From a checkpoint of a small mixture-of-experts model trained on Wikipedia: 16 empty slots to pick.
Below are experts of layer 5 (counted from 0) of a mixture-of-experts language model. Rows are named router (the router's row for the expert), gate (a neuron's input weights, with its number), up (a neuron's input weights, with its number) and show model dimensions 0-159. Each number is 500 + 50 x the weight over its row's rms, rounded and kept within 0 to 999. Numbers have three digits each.
Before each expert's rows: "mostly gets" lists some tokens that are sent to it at least half of the time; "gets" lists some tokens that make up at least twice as much of what it gets as of all text. This comes from a sample of Wikipedia text that the model never trained on. Tokens count by the router's weight.

# expert 57
mostly gets: "ator", " public", "ital", "ional", "ar", "ctor"
gets: "ar", "er", "or", "al", "an", "el"
router:451553503579505564597418531523481442523525415549545491518604526521415423518524540626493468441589475481530590476490494449415513525438540516458448576494452477457445532488529471512514485510502561523512421551462480434509404452556523424510458505624526419463455499478519551527547557424531488470535464445492491463551509481422568392417490453559483465549474485515416540436521483538417393477452493471532582474522509526387475461451457552482623546492514537533529549537443532438469520472430467
gate5:461465575505489513531536441548448556498519501439469525567560497438431450531515469482572487483555553580524537370469530479436546506569571543485525583507435498530521538553554561487502525590535543493478508499591374410453534488481487505510524519600490534508463394561489520481601606453524522442561454501478567469535464504420441532512385411517541502486490520501389601506585448485527483455452462409558569516474467504543548499448421434560510504589560494492496555541415493461490452451449466
up5:578538522441493461519419415550451537500539504564503521548580547532488481530503445559456514488509549543627587478487535437452536562503526405486388520578477528390558467503518484577547462455429620517566537479490577554587492414517527532595602537550392439490519462508496533483472606509506507496513457520479500505472531519457484527475498466555573430463530488479486571521508561494489551526478449586521540432665580457503474514531504417536488486449521572520497486531536491530463514378484470
gate6:496452522541438527572444513451504561442510418539455544611453538492547527547463417516387452471490460544492541422497560504504576404393554524415590564483448515519494466544530610528519446553574487513560427451447536506434422578481429416467581483526500502523463510417589559544545470492486458457516438596468440532595437609472516512432447426503517512465492493500531587446522456486563492499473511485568527506551575460453483509487463540501517601579482543429490465539506536448444534512497463
up6:541533556506573513533510492571497484526481583500459572517470512435566501542465546415472457487546522458572514474446504478437484512473499449505533508473427551501512519507567455485453597501486415421584488574453506547435558423439488430514549512479534498422437551422518474447524607364507394448393468473526562499504471484522483435554413454478533481493496561579521588455520432508494473476455539602427557380498511547556465535433485550472606542468547513477549542536556483495598524531484388
gate7:614449464562604462509521528474507500506528443466495491466514542450525417559487487520503421505553459534480609492479697555490539560469495457500401425482529590575439534573481473492513518486507415430489433553601463436514515433427475545484562548485576448538490541427562474444484448496458465456488546451558451516547521563493494436504483499528465517508486451532480547477411581510478464503439536561534637561543541534508432532502467531454547457543545458502494476494406467453637531519529488
up7:546390517503583506527481523469587469566505459421440569549543514475523470464537504490558414509647436510490602491521561496525538549529568533458495497529490629591387499540535572471561509481469483428422411542555478580613544500515575505495491498557591521541525552476399500490524516431480495421500534466526476529470547567528485469481468478596504527546506429555491498490429552528442499519485539543438583495559539474513452418484437468451545489529564413536484402482452442519599519499535516
gate8:464513480526498477567522587512449458478524504567536445488531416552533520472525591510464550490562541539509456554470592401469535623570519525506552475580462529531485491462484485561502531526528465477505396489458444509539448465476522488409536496540520404487430553576590464454513585497469559400489477465488541536430570597429456458365503498524502466519420505503477562466457486472498509488418496497552605434535506472487476498418602566482573503570628567512583465535512461529442559453571479
up8:613517460507487534518451492449559506579461528385466488525546468442446436565523448557527476616461548492464516464478505543522508479493535463475554556455543466512411463430525486433486439541452376484483525508481615499477546516519469521501477416466561568512657466564524652509521561517573435524454486463519406458634486397521540583538529523480521606539546552469550519522502455499565526523461587485523492553455488540513590540560509447450510472519482478503499462486528451445571525481465451
gate9:452520563519458532574627534495531523571555539507482508539412426493448529470472457537524447482406573515574646500543487452448483576489578543514532427582413472495531524417593430552471485427455498453493491523568588416424492492517478413576481488522521409515522489652436573474471567496555457467493479456429494445551450518457499443544536437504579482452531524510458492513505429540451482429457530515566508552521525518581493458508464449522564478421481512543501423481536446413473463509537523
up9:512530486492486509468559424460536457488649491519465529412482481422547621500483500493479498520490492514567442544400483422422444476463450472448526462435609546492499484452461486533512583434489487478501469604552484496463552489540484493518559373516365525467543561544510496552506516490461472437484505526554549459533417507480527502440334532527459468519484556391491407495517501425467548473477555532529559529524527469461524490524490432462433606436502534497462481545536405443496602577447521
gate10:424463524520415502540399544469465504533453517567452515434543522461524531520476520538549480439463493510578452427467427404407577530535474503521557551408453425452605428554485468547531472536579513532504549479400531557455469572496436512496388514496567488493511438513508539575580421420559508627498500484501473551563525469562445406450470479537566592513430477493481494493482474481436466516533526540557469436438538554541414522508450498434574546540482505510554514426476542469494504647521498
up10:442429486576494477509447454494473531456439531570498503422557620491504542396539541584497458512530469462511533480521481514440520567525458512526552486460452443485525464527459473495566525561562555579454583473475478523410532529520460494463437520406517504575431512480517515606530458489507535474513459431510498522506564580535453418478626554508564544440434438464574558469444553535429460508523519478515564486540550538555405585433437527450531616570509545608550472456437558480449547592458569
gate11:535463472702404485499497529538498492564502482521466475493501550595481453449470448544457428575464462433380482524496384448502545379468497491519516536550529550494518472526472545483500518402521422470457349410493512492507480508440554460574566495480532469583440442491539573539520489484529527444433547491506501530497561475502603456522577460555431569397468449497438598562538505521465491493547530538519461468511404502499557484491472512482523513489509457592511552506443532519455468593501546
up11:437453576573484535483510474521499563479487509535598483465476499514498413425487567529519434494544476499458518568488411460548505398534534583522438530504523543502438592538469612512456443507556497483403472487591528437504387510510513584576479503568498471500463534480524553545509691482534549509509545539484517516479532523436452449509449436617513525428548485461511517539543591553469464487573479512515568417532399500460409540588494535535535565515582484472455563545435509428478481528488558
gate12:559588477494439442533424425445528543530473482519613514451509598553486510586455479515521479511524393486477529494446528522476535486438551428442465545516406382515531494526507518454490475471497491493567389434566419497625450422563433488475476514544499538509541488468544538506535459515532464429505503433541445584536393471355514500483463440481474478590521486541589533473459529456528542441384409538556537560460568481452483541498450523405464446499492454469501501449476503484601462518470470
up12:512441550449476504435483588549486500432536518524572593519512488557526488396500566448478533468542496614484375560455448470470509497569459450454586397465440485405454464459483517458430545522455526498425559571446473510515453497486518448448562566434442476505495497449451414576517418417454579604500445484519478437498644543550499511485503596477529467562412501521399433522505564566563434488542483450558448484536510515459556446439496528576528555527511436466471498500467478520491530504506526
gate13:448501473493504473477467481557538504542556476549589504573510458457573491573541517475458499452529433504447588492541617522420542587511570520493533508523540559499499403465508597502420519583514594504490496467533483472490420550519519475416508493475528513557515487457468537550555472423548455409486474483613505460477499470558511542465471440455441391584421432513509546480428519627469612499487443568449481517470482523453428484454548517458585497438500501478455443614436543444425589489492587
up13:544504549489497406449503506521521504391421506481473428543507534479456503451472467515548492502489591470507487527469476505536505490537393460564488441456484480464484560554430531468595456420580515409399594512591568480543577602474436483617540542495560560456465622486452559478424491509492508583534569522395443543482459541489543583525523504520433494398486546502503383545528501451553435578569590504492509504466458484516588466491455464498456489516551530460494493455499466476480395514565453
gate14:472557545577483564500475532487535486456552529422562509406542495516621510535471556517461506490563499418522517598506471475509560535522543421474575580479489439526469505488539491462493453515494480559529522576483477461554504387512620537556552477540547576540476477465472553539460435432476546458549498452526420529490403532414532395580461449498513436537456533400506500473440447432539478454556395437527514559508480477440512514461621461548536535498581484489469608609437434443457465488455467
up14:480473599515514468466524572433511547462459556468455430581550509503488542530553423462471455587525418494466436478514437491496482469458530557551511430574493502467536465548450568427551553562437532463449400517499593544520479565417379471419529545590493516533506498509526497442521474582496440502412452621515476478472510552449437529461460541429509425441445518405510506580494533557547409561525542471465556501461604439497540551550483475538572421542470497471498450454522497439480594558528582
gate15:421466456503465491489504514499532561523461512615474535514487439496445484452429556535577517370547453441518574551535552470482514576529421453546489463629507511400449483518422542427561542496540542603551439537444552506444501482529461473492538433503547475487504507573466416505597550425546456550471458464425472470391492590454536511349436461555529575469518429554487479460504463483434530457529514499546513486487550581452408559461434479507526536540475508482443514554481459452481570434542541
up15:514550448502536522519480506535527476610502497462503415508434513524576501539409529528456524425481508499486473457549503585531527534523460494478480454523560561549538512473489511501539479433482498495469570511560402336468592490424497475505576548476502519516527442460563456460603533536513503526541491503492480528556448464557508599422500556520538388515425396491462446413472502472433550456583503565431444498510491501506550502561366525493536463423493375459496499430451615521581468591419522
gate16:515465453655501518571498473424464573475497450511577583480486526428404530479536510544507523472500376458459578407554610502417414529480542536457477525510500468460527558433537476525463547501419527502461467508540447516464455427549516511451518486527565524407528426450517533504535559462581511505528527504487434585459458520399526451363480497513431485478594502530442495481552503548456456478554471500494525504515467523485420541597485535446559516426587542509534438526437478414535428542507395
up16:542416504650504508619575454496515576540496464604578541552453508490511440426583465478483465466520496510399480528501606490463454523466504443435563459518514478510558530479510396423411546528447458482503523541464439415533491516543504480500480538480538544399471416426553526425525528414525568490531515442502481517566477518543560460423498523478486495482553490599430561467534472447466370476501494531631485577561492549471505448526475420444448507431520456548472506465426518482511523567545497
gate17:463479432585537533530579435532557508475543461461483471491538479518507556494545478537628511524491478450541574477485442518563476512544476475445441510589433435469399595525482479477502557568471548513551604455522476505498444442542478453488449448578580422458480490428478482471522436398509441447515489433494448447524498549450521529610453476565508525591575466624556493456496522563495412547558495580444480466545507497459477533566587480559588509402506447510542526516437486477617516521440424
up17:609530688508533422492401497499450545536503540550497567441436434518599534539493516505475421543536543507501444608460520613432509487480568478554504469537542553470538491524578504512537498405519423504517415435546479466451457486480458528535569573526557470567445524489556457456449517576458533540549498558555493526557512430467492461455524583514478467453531557402574454570529519492580559414489564417594502562494541519523567488493473531435439463570445505446515494567492455475492477485514508
gate18:507458506506520480607480506500550520487435579477536493533530468451554484487487492461425564631524440547543484534496437520448451510404532447496547431495490454507437478482474510528473479573472401412458541506549524501525545539524427500493520494516502430469587537481490484391598533521515462414498549514563549453570470477481502424495547452533462461494491584417410532597518431530474409392523440472601426446481594594431477537537551386498450529442479467523531475507615504555393487474498499
up18:428539488442598524493440526492582550523546438435418469445484500536489484581493495481460452440363504390486514530416534491581409492530473559515458534508525507522558504447554483532528528492465468572580542566536478531404537492437533499539402533493469563516468474560476512446493417526591483494546501582470467446479499501547398536492488550561646527485537502548466460457489567453514586550542563492493562571450461461479485434491442558615550450509536584444503544516463484631532536520550513

# expert 123
mostly gets: " John", " York", " William", "ington", " James", "ford"
gets: "a", "ia", "an", "o", "on", "en"
router:434603470487528523545469497531427500534541409591535467469527510485473463554506474523519534474472470496618506542468437548431449509457540463506531550483543614444500489482472497588484539495447542547517507578474438478483469534514495463513437617594456392416486455466526560565573471470455523558418445450554495448541475428472629507459516592441520478541474513486434429463507595522466501530491609544520558488457417412414512514438590459432543500465462435546536491490434461482442462402526484
gate3:418437476493514468523609525557430534537421509535528474526533523502468574500582421505517516579549462536469497410604373458483424534444528477430553471469493518466416519509599523483448483523462523506562520539515465468509576501461467537515424430548435538491483509498515532499570542508356509479618472581551568505509480507472477589422560433527503496518523572439522547496550482402466470460493588475460550507529397484459534466447502435457507548468463522584445467474436435515580541546445387
up3:587560457457374583551474485571529458552398534443530601496532519562445463518465459530442454455468390483518458467422466595510512410421485460546462545494493595501515477441502565392442540548490533426490466526491527432457594543606501475468439489631541461476491557504482536482458462557505411564553470462503492460508514472488534577541510492581486574458492501534548510476486539522496468500565413395536439514485533508532418455512495536447541614461449394475506485486533434483510523527460526
gate4:449533443517491486390383489533548412488546426388573462475597483545366546507498528495404515509515542403462511470463516460541566512445474453476502517538481487498595547535500597427548395544518472547534457496443460452490478583456485497541512518562547477466467434488546493435483465660505493464563444544488531524484493502525628451541510531534469499447498559437512430555535501481492580522524488480518489454563478552555542498491492460525523546469549476584522477518603347541484482483555551
up4:575481524414500492523488531497517516449481548508394519494522473547560498526557550468458436675477536593559420519490512487449403531486496566512484571422439430434543508463547550430463441485621429548520436499508546525394520549436452495568481480472490497433555438501449539476574476530469541510467511561576540468610497424491448520456512469472534431554568516495468558483529473507553500497489579597530550571527519553550499620500496541569473475528487595447471478432492585519470472558449425
gate5:498507506516501459527460378525435377534548497475501471447453485387517463460402513529492500494519552453509469479551399537479462555538523506505503367466495554469453438515503489555558498519492609485488518445430482553609473540487465381463468551466556509469563484434495512600550461400437523463493559462558464494469597471485489491562476556452457456472385384536432586444481477488503584506579460507497488547476442435485443513473476536540537459479443509425521513492407561521499456505373496
up5:416437495498442498459566480554489543520487398520491467464468522501627505516397459581566581506462450407480507472580578547442593481462593507510507505526520552518489432556541500533504449442454460482528428542504514527498542481494538599474518502612550474480452516580497459526442452365420533447501586565481464427498490441515474559542542591488469387465494513561516589458359523424495580448469479453439538524494474430462484430426543505473468551490509493551498524567485530510503581488478504
gate6:393541567406535525451489443495430535483542413511519449497453407485449510484505496477477524435567535483493512520487557581418428499381481397430468478611574525457514553515430526541501465463468488473541537428537501501503477532462437458441641553528500515473421501411491528398544488478569553480489458433481539437510519524487572527504503541495525575486605506486447483543549610367523531473483515536566541531458501412516533547590522447515625488450558536514552545495569504463534487504537541
up6:503487459461466489567479552529481470517515518468544508452560519383565526444508510498522534528500509578505577477446484391495531571507548564463480378502389498522465455563463484438484486475556418482488460509468507466471542458504532579620484455473585447552479539579497397545475508479464504538560547573529478514402475559493478425507497508582472398521404510521525539445462457507521553486473436434508521401496476632538477483542441651485483536410514515455542530443458536523388481400491537
gate7:494525577438564608585514563482452536455505451525411492505583582535440479509444556504551570529483460417409561492488504440466394503456511501530543497502437553535501536567511409513534515536622481494544545563503480431484451535462492433631461500488415444458532489505416549497485542550533428558473529493570512512459465498545548578509517473471512544475566444534487533583524517570555480457545529476462620398562560497522516455473518532433510475526435514536622449540439498475580590526428535
up7:453546502441485543581525459501544494466503430476506524486525551510528488486433442528549587408518530464485567498511442492426432443504491523431443489515492502437527394560504457467493582527540524453491621522474450563547481492512449495473488556471424445356505442536410528578456469445481445519360555444464386481501581453566517484641451543533481495511583495552427465495517490464528471555545519512486605429426426514512489464401463502382507453474489515483508440458419495444505532474483460
gate8:440519467554639467425546538495480502532461478530554507453458460420490511446559581442529431456508473428476504508478514433487578600546441527488537494528534512575596547482486521577523586436517416475471495519467496513542502510403449563561546664483445522464396616499495509521434462419615460473562523444484573452488503537480549581542473487462530477471393472416478481516504462488543508471506542548575563546443530505549527535530494609513526533508460449458570520439507431493436494495578508
up8:430367508516451519463519547476579430346581479430529507495474568448569453533437491539554496450476601450511551543450457580494561473466500431491427424440518479569404512518447565515515488504507467512487494490533497486466555459625601487478544569506544391604503540471597559515459612450456556467468554452514509516581546561493520466534424501502556530503451494592529509574524493451490481498432474479499521472432557506488431416470479493521517469456497437504489521582424478505496434550505434
gate9:479475579511499440445428491639456432537475534518608449423485536552525469618448502572454472558580478504527490527396529435516558490457443532460527459573504508441478501498568535470556452552517511436480470575533460508467546499551472481498499539562598584564509483498597549496530484381485500471516453526544514534505500587477581408560465560490533439577447540612462419443504514536531485473408514485457523500542409406551543520462540469568451508598490547530545495491483457527524456430542573
up9:512668476486479457501396509541529578494494531522566480465458507428532474523471443534441448506476510448581583562542432475550532577474456509584483453490535547478522482431426470582540522528493514524507467476479558533484432574465524516433496417446512527490566467457492576555552515464470575507385477457526462558494488471512555501488479542457481444544481500576518437551491465512483478502481559461490539464421450329436548540488504487525458486604411557594569455500531552656492532434470430
gate10:510524589465468451570515498486504591548505538527428465556501393480589410559482559462478562453501498502522463450522470516503429566475542457464503536489429562535519506451522599452553515493525629462472538454584437412454438502492471521535515507477483414530578492480493580528541438518542546422525493483408638468435567508454536456481466593522495414454533523539404379513503561558518517532556495529467503529464429494539439530477520455372503481519466526509423501557501515487480551350518512
up10:570573452565514497447505489536510439409475457518461464496551514550427555543485464530411524463481385419508511545535498495573538529513561568407437544467518496447580523543513370392511567494477541482469445525348466590491581571591562511508556518558553522546492473473514576536556503508487430455472496460418580477487626464518525505523534539487435469558427511479522528493485442552515503461479417464448480610558497533504481576533517504545462476543562474451415540487424505555511500509425440
gate11:494450554552512435477555589444543506527565505472538496474578509486524584465584597472445449497515493450434486477517584452401468399465391436571537636461503522460499467508469495437545435554582546539496662513435542436572514517581454469462470506436398490491497402470458507518521457492530535577529515579539524509506424514453466549437531503446521519525546463549445443502546494501544462539510492516392464526559576558459508471452561519463502517469464438550455485554550491489450480544477619
up11:546541490455483453529646420458550521478467475458553501486388499500510509376556458429509522407448470448497581498493442529430498364487444473470454562428540532417475532552406525472498539449512527521544521468548428450588476492462483496571508500506526482496464392449506431507471455447496446504532428433531458490589367470551493539519513481528577453560461474427471458470501536447512476432543479442525564449520509518450438492404608475349506486425514497554532525432518498469492498522495499
gate12:434554486564436526541542475434560544546477455565467542436588520415514486455461452500479518520417455507530478460439444411570469538540461464528507496521449580507494432584498385561541499483544552599469472463416549596437557528530472444466420541592395491505449466428501582559442522492447440559466558536512600513527600541522513393554518617448500482515477525504458551516549510554489551473499515446573526543409456523495498475468499530441495476447462564485488512397484446458501402453487519
up12:556458487530548533561490574442522529481536539522491383604399507571468513534582545522519525512436535430464532481486535473454424477477551579491525534372511487460530577539451547434475503497426373493542456401542498433497458446524416629547485513521438496526507507513431406464614553535509508464538453489375475516555454524447521585425540512529429482478419544497511513451518459459563395485502536478540425457535446533571556479463538466553464491501554468557473488451488560523418525529462519
gate13:502527490469513544503594538468483540444575466594537567501568510439501477498401435545485456402464509468461507459465416554436500437491519542552613516467494578480557531452449570444459546480505492588466552484477408507478543479513455469441425578458499482564447465446520496447555451638499496571460481449411508421544461457527532466478523512538522427473478457517427480532433519420554526567555561454514551358415427482491500500421516493428503433512480448514431469532454567551428567544568478
up13:537453547474499469518409394519473351537414557456499518489412483468658619434561529564490538510496543490505524478582465485409412480523545537463474510508514465560476452546514393428495466494559425515468438438465537529469525415489486413456503488485534486487535477426542431510497472540471495449498437589469525478516482499450413463587509549486515483481552513501580490533526539493392454450486327518472490544493534476532504569580508469459525518511444462458540576438464586481481493548506446
gate14:616507525562504484480498468556503590543534514513545563493473488505535449602440479605521477501523416526511524466467590518480511552558451485383475594465499556425563501569562508409502529453501521520539543546551415552485543418542434452566450542484520496453491450454563413513421485444559560573472529538547505456541529495482564497526513540501502519444555542506416438518606489417405503514509474580524514544395419539365471574503431555542459505554537487556540518456470572490520561522562459
up14:441446600512448489505512613468421450459412502516453469577512425512528543482420545480508586514396499481464484469540568465496504488559519600542475474448496487561528521488466408516498438564535494452503497481503575462427522542520636551452520461437532562485481502595366503464526563506508509476503442511334568582454477470544432522504488452506549438535541468459580503524486436458548473503531492518450430472550534481607598442492525495438467571378474491455485427495540545538507485515497529
gate15:350478471386545522513491501488433550529524413589452547441526463602492372471527538520419507463487542423478509468539595549490552510481526417472547560555484475498518453538461552600558480513458457510601514491543434473563465444501479479537518553508470459567481440432477491468528449424546530533518535514480508544493477584449432517404394542441499393505505375434473517552591528442482529469472502605421505459487554512549519536547441530419581515477535469472530529518481484454524505439527547
up15:476475499546572405505468510544436529463445561499519461536454598476567490463564588561467406516547522456376481536531458490568560539465480468553507428544512504504404510575511563423504487604524580543474561459541488586483491503474505541522576539568530570456536557381382470471539455443409440463531488498455582483446497461469518451417522510510488478510493463580487527547510554518445548535493545426437563505553488467519490490554564486613503463584542513455494447570438560558465479445492605
gate16:451469506489435478486488428489531501635498528505482473406496511478531518474471548536470467495533582626597459540469454489485463482394529481386509479522481507429559453504480545483616531463439459526490429532521482471466476512534421510407549478498454461497469440515431562522485452461529519512396485433495498458557471518466531491516475625495482427450399488525568523432469540416529558424478444606475534556491512521452502569520400504455519553373528362535495545522483408541510457482418527
up16:452460431503403460545542492496434510567507445529544530498450561513539459485501594484447471518523655479552502503379547492475552415424480430517486517488506438511558555422475511522551550544495493415613543614482462415563434488502543467534544548565423441460472408513564448598505506513489537543479514457516501460545441444462515564457456500457542463539515466455469577433475516434533452555467517559542523476472452516522484449553451507528544517431499441528524403441513490593412554615495417

# expert 1
mostly gets: " Street", "ford", "son", "ondon", "ton", " County"
gets: "on", "er", "a", "s", "y", "al"
router:441518512530480589475425501545487445466522447569493545509554484511464415539464420609478505482545450482542586464405437465418460523441540461519560546471502582400505471451564503537572486458516492487440428541411517502490510496448506415550472578524448399408523479472563537519532483432449477491442503463548463453591501495490564461481522558458488534533482518559378505471475540570494525560526608514543502552488426477415433440369538485455637538560536559520487473488421499458466447469460488
gate8:439600534521543489498439450438501509508491416574483579524495562483487531573560517549456546641513545493535494359503461534494511473509475394471569502507542488439538531445575559443533471493530495458522421474544488559525547494479459442556526513476427463512486566496440573464503497430595539490495508475529538543484593452458576495498501497494532614417465489467558456452515549528444523468446531550504489556405430469446532452438568372422594521554522532522468454454433447471478460487356536
up8:495483502471486503522515535443563528529485527485453419488520432509478477494536548407528549440489454483503470538459442489481399495503531545573491474466519532519435502517429521568469456549433625565499591549507497461391518435520563585480425485567480554394489485430518445487528446597462488521519507509486483458504493469481487474479490499581516383473474579429539500578516516431556540561520464413517453495626537565455465502564482573532432518554521461495511531609632416600441489568551396
gate9:471430522476489542449507572601543558414507454501508444472498504567547455460600594498469510457475424333480541464470502435429468488531557519469541542444502447443562469434506566469512526487483427470426482518597603519475588516507506528568416587506518500441579456409444440515552496550444426429519471506434503479536521468548523495381515458504559513460466510493455516450501508524486421567536510433556532537531487464530373506420480463468522532549576525455420498462479519523451471622461513
up9:532576467416562503530537487477477542571524573508480473526538571485406462535513494433491505575527506608449450482520527515587453520466528444552533348504527500475451564455466502463501487446522520550565539502474447421514527617460505549481531391623524461539398497521441605557545471541490400588503543490507516553488540466416547597515532557489498535423504560512533510428584532518514509453505504527527540515588443506538494511420581510546546468422462487531438457507564442541470480385472569
gate10:512579552463522536572521498472617498553510582545536539507535497509541443389502468508566482454522526373543494461453451421514522509495467540513594481566501533490516490510520489551461516412528443452468488543411556530521447516506524601482512457568482429528575503509540506552551530485418529485499474473510459426529528493594524453461520443509552441589586503547452494544428461380467435537515555506490412443406471467464477529539587548540451383616439486494485567474393606487513562437483486
up10:493578540421473551480535540578557502525499541466527468513599597534541543432384520533529517528529445419627545556462441501555466553525480461504512447553468475504534518462476557532526503553493539488611552503465533496555449511600518538416630457504455480474659573488456577487543481494522533444471478481453458495532580514526508531539445555553568446529465561452551574513506488447515482531481500472414441510528413479434499432503486570447542461582433394573522468488471458502537569405529519
gate11:485435476462473494471494489525483481506463474584487538459542479524402470488388437492535526459543405438583507482514511524585581462535600492525530564555570549397518420602591434441499491419527541419508503472578471496471529533486508569519539508393394463389511406542526468454546517417548509453462498462467536509553476557489546498455421464489563465496479539454505517429526530553443519442501535518559579516499448488485465602497501463527493489476456488609537549543353461422564534517436482
up11:525449600526425590499470566538531593431419469592498487461485531487462596498448511517506494566527455432526589466477525513602525401550562451557487527521524491421503444469569509398407437494473596426553411504494596466487535493502481511492520541447429526412532477549463466412583528477464444458533559481481506482478523567509550496464411502444467490475495626449512543514545484555485497543443484472613522532374493491516493564493567450531510517541589470583485477504494506442567523429538464
gate12:497436478623503545512468538537464521530448511539599527476500456492506469573479476570486557495530494520534520470484460459535484582503451472542547515419513577434578423476405483493557529501540500520481457532618383538450582530512567468514453573444472494504407426494522406450465415562510471592450461507470444509565454463500541428469566568534481506581465459535553485477527532573526510489541505565544576418601471497491526452438542445506421486512516421534446405424496479555503540623589558
up12:482480540484473537537519521504486430402422485638461471533567539423543455565541437548453510471544512472486491428607427421513508603482506458469518483396471474418482462472618488513472503533487498503451494523588460573417567472557561478466413577477522511436478494519463555509581478540472436539442483498480516540490517548457466406406459554494477490547423414544490531525413467548559530507435596518507568482535498464585535423501536458501514581483496535513490461403409585564454484558529562
gate13:530511544487516468439431489518556494538429490534413550503525446510368483496442548600520441498500514525474513432458518443448529444508454524587390525539504504496570487472549336393485542513560490472579417486522496485565492422557489469649456422503511477479487463495462444502500517462495569474465506516552464496489518473509457522622524463524396457453458511461481581470378478605443386420515503508520457556462502479515572541476568510504544527536471488572518515535475559392540491545460513
up13:498549565452492455503445475503579573418414495419419562455564521524502538516473489574517470472566483497367525494444480446496458503420462425469473470612556523495447496543573437400532528558557455520523483424474572512538452541558430523544537533486483455469531522447498491499571433419511613518439623530519533480496616515489495448545451554550480518480445556430446495509492560537472476481575475458546544436449483442476612427456506492511550520587552551546436444514449489409522507432530443
gate14:448439516403485565417514481505485502484487583449451399457496611424437502472448503480493473557475446492525491483459475507489493624500493444544460480457525543519498537526509647495524515426505457527533533437507445525597496463492434519448504467459456450458537525476559524477468430544496463485392507442587438515601563432579486528558397555480491537525426418453556579387446586508524502468439543521510572460478438482454478499463498573534583572471491492590454428588494478528569444534537486
up14:504606486530500487440481479477484551527451450455544420564509444398552421396436595503490484505531422510537470368506540545476553563514530525569484542517494480501526518420496631438535530510496529467484464444548480522567541451472431508552468430508369471497451493579511491435456478556554498429510489499603488448534537467538510566469531492527522495446489513449539578535375588471509498455530517491530522556420494506525447533474433556523514573598510564514515436494575561480507602563573604
gate15:472425479551444440480480411521447463490462540487535523556534429595496433526542512563488399444535483595543520382506482455387519475525505559539447543564484404560492489479483422580550435382526467484493400494533506561522542491511478491460404488459521482451418527469498426555442579496474538443539454519392527460490399447501497419510494493481452511554532553497549527618499419477435468473472529469484534521435470496499434496574374518488534536533563566528510547518493561547545553600509455
up15:408541532451555434471588465545538562426506530525479531471544575465470484510553442473462505568509512465427485545452442478538512491504609328493533454540470542488565500530509494539525446438483542378444517481502508570485519507545571468554511545601505577402592516484465613568516476538477452439443509457518503457512508520541491432473452497552502503537461506483460503394509496506527539475463556562481488603564393471472502473494554624389508445568547433508505597423456514584529474487504499
gate16:509396479497587563488451493520501506611459502520476542568580528459493423581537496504495481429515603473504498518401462485463526473514541436489531427522527526515496502467485491511527470503511463475463539493427412409445567485416431508561514506530418513511506415523523433501484509564511513528425511424663457453488494509443495410615533463561558524436451504546472567515578553427540547487505507545445484497488542522599474465508493524500513500539453472344497416449552418380491588461518556
up16:488490507516585428497457543548495456444443539561500555446533572527560513599465471496580537498492471485425450444573515411483490481494542392457409511458599594435438473559451442588527523496538531481415481513523470419414566484501481556506499487560552519520565473561497499591563594490422561496419507463494520461493567453549519423586545534513469561555498550494499535573519582492467555449616578431525563456502462418561548448455526534432461469498428508438499489509489412481476486486593510
gate17:559533482557478569474509518409475551525516525505535502510532518554519563505507515460483491560588523414454467422446566538513471493421508435473476554530451620501427499480455486445491533522489523450469428552555530573398470486413596508540481435472375547599367541519538435420494460530454581513594489544515448482513469499525471462547531522560456484495454611436549523506456524506562378546517484520539489461501514541514552460511629465444562447472525460499600417556429552453508483529439509
up17:565411531493444599488501594533435562514490532448528440538469554458524504515520467518485430488473522501485469500502580468467425502400471459483473451477478576507543457515542505491516547532501541491492476486526528526515509547530543588511573599372432512574514444422436516500572475627473583548536555551503553624552462486466494470478513591558440576506430538508509489537518509451536418515594551420536545348545454525485400520526496533491524474530543456385491478424410465492486486502550582
gate18:455549580579595546410504558464514560412511519553468491465493527462501501511487592488570424616516529501464622542439527557502466511522569528566513561566541567466514576522545533463467468442552534459507394430487508468509520536460500489554527560468542450446550480559492614526483504600527515428419466415526499503569433505481513502494440521567529443593581460534514489498515506479583517515455493621549539587516449539429465479499561475426451457589501475474565440476499630493474499519435507
up18:580429474483420505587452521497543417604523553553543525480493483490464483507534487490436491469565553473514506480526407419522545568537561462519539441502510457541493422447483489516541490566399490495541519523503481522537473472501407544511439476484511495523395571484501463453626532498434510565622463555516531511454513459571472477538502539505408529398469622503520505493509490523486438531440515351417458511446413486458539509517548455577523561407453418502438435601534460566549586482509522
gate19:452452576504506573445406426485460427482453486565467404604512554444518487481633532484389478479539479445534586469421514437494524552491471471570529569507401490505498522475543444526487447433555437466479332502414622472481480427443442437476462570418496541429478461517562506492524555469523543464606435454513463473488451499494540500516550517474454545525507519470483527507423540540566609454469509480497521586526498486511448459468469484459545451510535534466485530570433591481513485572487454
up19:480569504510452468539673557511423534503521426514462532439537478544509517469344492550560498528471519550452442513544550539440494515557446586386515483579497544546505443538518457495512470562406560513521522504599511527471424585555528520518536390510532497479482495457436470455464485517445508553410479509530583569514592446529462482541436443516541435521526506528604513536540527488394417462486458449508511465497572486516550462505496523551454541395467478498620461497539482448450488487548604
gate20:518506513567525490463447498421402423579519483546482527573463530491518432477436473539419422419398348510421578494509570486442545574542428546479419616487426442527517557497473440520523477508489486519493390599481525470498509479508544475448464488451514399511492453552492451502432582466512433515454558520470471566536495463426472585506477519532607506519441503480605473533500418448471434414482449539549550505509558571490436484509448502517503603487474564520503467536512494442542529559499427
up20:442474433461586515532583588518479553509504473567472474503407524567544506531381440491482482530509376407426466472533535443439476502477522498529455468499382595405465516488538511495538516512597493598454471492578499483483519479532549510474524568548516511489557379430460535484513506504456356506489588518344511581504523591463492481478484547483620581543447472517453467486524500495516548536520530533559530513610530520484454418461524515479523513450522518507476412523441508415469477473477478
gate21:545574551532464483504416577476411464502533596484461481534533421464470482531453531572398519488508418526550533442436493500472567519505561453545531461492495450509517450502573530443461437500624455403482457497419492551525462519394510467486573498444498554578501581575566576414472509447458511478404530491536481487476509552458471487476505497493486531423451444515459596508499455502498482498518545495366503464485421418492526587427507427527619547446562557406467463485516580498470559548447421
up21:522439514480428547513535430428448564538461501520487516559524608511475570497541514515514499463577525463435512513467501510463484486548428604452447513473443510518548580459441471456480529510557574373535474487432564413498433534461564496543413486488481532494526554440462503486446538521370466460538424653519521544442456538515437541584550425476503434590538489566560546518529602503495458603508496554466491490561526467493508500413572535562497430475504499459544480447451560365493537530444541